config = dict(
    n_experts=16,
    experts_per_token=1,
    router_score='sigmoid',
    router_bias=True,
    head_dim=64,
    vocab_size=8192,
    norm_place='pre',
    positions='rope',
    max_seq_len=1024,
    doc_mask=True,
)
Below are experts of layer 2 (counted from 0) of a mixture-of-experts language model. Rows are named router (the router's row for the expert), gate (a neuron's input weights, with its number), up (a neuron's input weights, with its number), down (a neuron's output weights, with its number) and show model dimensions 0-127. Each number is 500 + 25 x the weight over its row's rms, rounded and kept within 0 to 999. Numbers have three digits each.
After each expert's rows: a language model's description of what the expert responds to. This comes from a sample of Wikipedia text that the model never trained on.

# expert 2
router:492481517481549506506506491502524520475518457476468465506509489495500521539509539495522486479505461549490490467481445517513487479519518548498489509507521505507453519452471495512515468464478508433515504466540518471491454496499547495514482528509473496527518497487530495468476491467543511545507537482540511496482514493490459510502473499476491528487544506522532521514468448493461481493516
gate8:484539486502490509472500492477500473509465462495498493531544488482503512541510500479513479527481485506479495535470511523495494468531499449488502483478481520536448529511516468565501458473569435456482538506497498444497498508512535489486491506508534509498481510500507475489506516479530516506492531540479471513470493509492546532494504487470448499469499520522474519507493501516460447474491
up8:516497496542499524533470521555485502542489491483505477467443472470482490490510518468472478505473491486508508489523466448537520509541474470507443452478493507511532529517541492489498521501504555474511517463503462523482520498516445502516498460483505503479539524473499511523499511523504496482496507490513493462492497575514451506527470496493489473496524496476507470540491525504475505524536
down8:498522521492501428493516498551519492491496468514525458502519470473448510494484477505488474478500563486502504488499534495500511524470484509514458531506478507483488506524488523489476522523476498457495530464504508517496482510490485547472509519500489429498499536499561487510492468474500488555472480525502502516546483511546477493524480516517511460544482514517529544459510493462487477525517
Sentence and section ends. Sentence-final periods, paragraph breaks and wiki heading markers like "==See also==" or "===2012===", often in species or reference lists.

# expert 5
router:535450530473544479502512492518538535485509462490554506458528508548456527468512488531511497478459442484521536515508538473499494525478491502532488495523465534518487495487503489527470489558469494482482477541520475487514504513518468487524504515483533491486476484524477488488470521509529513527529506531525496545502539520493529477525471507516501495483504491519486459506518538460467510527481
gate2:532537469510499507498462479506512506550507485499519482502443518515479515507550508514463515455514510544502500492472480518482498491504511527507598486507546534512493494470497499515480478510489468519528462505534548511485490511536477473516496482488508512535486466486492511510484516515509484479508500550507529501499499507514569514483489510477519568473490474486440515473509473484535500492520
up2:527513479527530501526474492544530510511500522546489487476482510464497519473522501466489517490477494503513455455511491504504475496543516458502500542497536510538450488488500479540486521471497523475514498495504517473483548482515476502512497520521468523491502524511558543535496528505502546509472501468472496489533453531474463528470493461522480450497499437488465499501514476506502459480468
down2:496502488521499476568530493465484458529528505475479519536553517496493476511513504469524504559517523495499501445519444492496486503486496495516489524519507498494518476486468507538506508519478482523494453517481497518535498482511493475521475483538531479501491512501463483515449510488547503504480484523520507548497497512471456476466516496432534510500484471522548534502441491507528509499482
Media and event nouns. Common nouns and verbs in album, film and sports-season text, such as film, album, list, season, released, named, was.

# expert 4
router:524525549534517469489495466496474508454538470519492502514542516534486455455491569520488515461474491531497473475472460520488507470517456475509508507500475549490528487517495535524534507511519509455511518539478491521472544513506489530466498479511477492500498504547487482494510501500514535506523493497521469530520459471485527492541526499484496507475514501503463483487485434528511492514528
gate6:491516489576533463494476505446471488471492497519472505550510477462485509515525544479488452506523489466492510530478471534548505467506452537507548462498495503504505533514526510489500532534518489502517493476521450500474460528474487490474526450541492524491513526507464487493515446513498490511527486500466497510516469490477490484486507523482487483509506513468511514465497493490464499496552
up6:495475473494529522484501472520460502445522531496493505519505507535495468518527501483510574470489503477514506517474463456469490469494489531500509527493495490510512519535520497497498519515560476482493502482510500473459494531550509534503524471533485515501513486512530484494496503496516493518458481489502481496523436528522476497452553478505564567469491532488537484485494508538508502507523
down6:518519515495503491438501493550531504519517504511523498456497491526507511477536494571519467460509500474527474483528510486504495531475489511529482527494496520513482511465469471510490557524475497530502499489483505515533489526508471498506543556460472487448474536496515542493498532460517511491529503522505545527510551509505494513524513479547496511457502477534497474525494491504485484544461
Suffixes and prepositions. Word-ending suffixes such as -ing, -ed, -ation, -ment, plus linking prepositions like of, to, from, by in running prose.

# expert 13
router:505482510541507513460462518488490526506487475510492446449522477555500518500507476490524488480513473495507500496509536524515508541468546499481505504551486478543494499502527481457505485497499518505514484488437496456469490454511487528505520499530507464479502499500444508500542470486499471490475471469499491561526495504516535444539517490478488513465517513507465489508524522494463546516480
gate7:500528530532473530480472472462508505520512462529559465470519501449528534491538491490518479461494525492513482557540528493481491467497505462479543485523480504524527480487497469497517496499496452496498523484524547550475525490518476513470505507508478482498499479467480523480515459509458520494507502489473490489495499513503469480500482502492518484453525518528492536544511542523498534479559
up7:501537499484516505501495519491480465550488511500507492540506447514517512511494496524497491469494527494462508503547470464480486509502506498523513504501502495489482487502519530500504517500536593471528487519512486468511491494463518485511498485462490493487534504519505580483527421474538484508467514460482472570501524487507499502495522494558494501495547492518506474484502539536516515511500
down7:492494498514484477458497513474527563535503482530492493517489518467518493477498506520506495513534520497491529474489502485504535548483471482517503524477544478500479493468484452461476502489520512538471544492512503532461512504533484518514528512542504477479472539484521501495524486520507516536469536564489502515505486537497478511460446485519494482496459532510448536452521527499446486486492
Word-initial lowercase letters. Single lowercase letters or short onsets opening a word after and, of, to, a, such as pl-ate, l-ineman, med-ieval, c-ourts.

# expert 15
router:471497497531502484472520501487499491488488473506515512493524488519454518544484495535478467529511467498501515474500486518520501479466486496503482513548462525516467504438516505469466517448481511491515491467503456475509489504508495494458518469531524489553501508531496499511485462518521474560526460488497495516519527470487517473528487490455490553499499519444495422527489532495493540493511
gate7:504509500501440498482511505447512500498493488520533435467485481465502540514507489513520471473484514536543508505536510481445488491519491494442503467542484487496515468469496479480503520495495456495471531500556525534531539477501519532499547527498507493525498482436515509469497480465466481494491512483482522473498453468497504492497496525497535481487545484506490524513500513521481512508556
up7:486511474500512526490503486505516453477514535513521503510529483504481488525477496538509473513465502519453500506524483480508479527514511488518506489502462483478501542540535531543506517509551565460500481492470492463507468498415518511478489493480506475505536520507486523553479456520499458490521511466514462518510531462490473494505516537537499507526532508507488480456530511483533529479521
down7:500476469519459473472503514504515506516507519497501520501470528456495480476505480535525523538534533491504480526528546468515519487478513504475503553522546510501503496523497461507482481470459486516513562487512487504495519469530464509489511517567547487482497539459519514504516479526489535519479505517454463510505512487515502523457501496486526473507480505542489550463509534518442520497526
Verb prefixes and dashes. En dashes and hyphens, plus word-opening stems of Latinate verbs and nouns, such as rece-ive, occ-urs, con-, ex-, lic-ensee.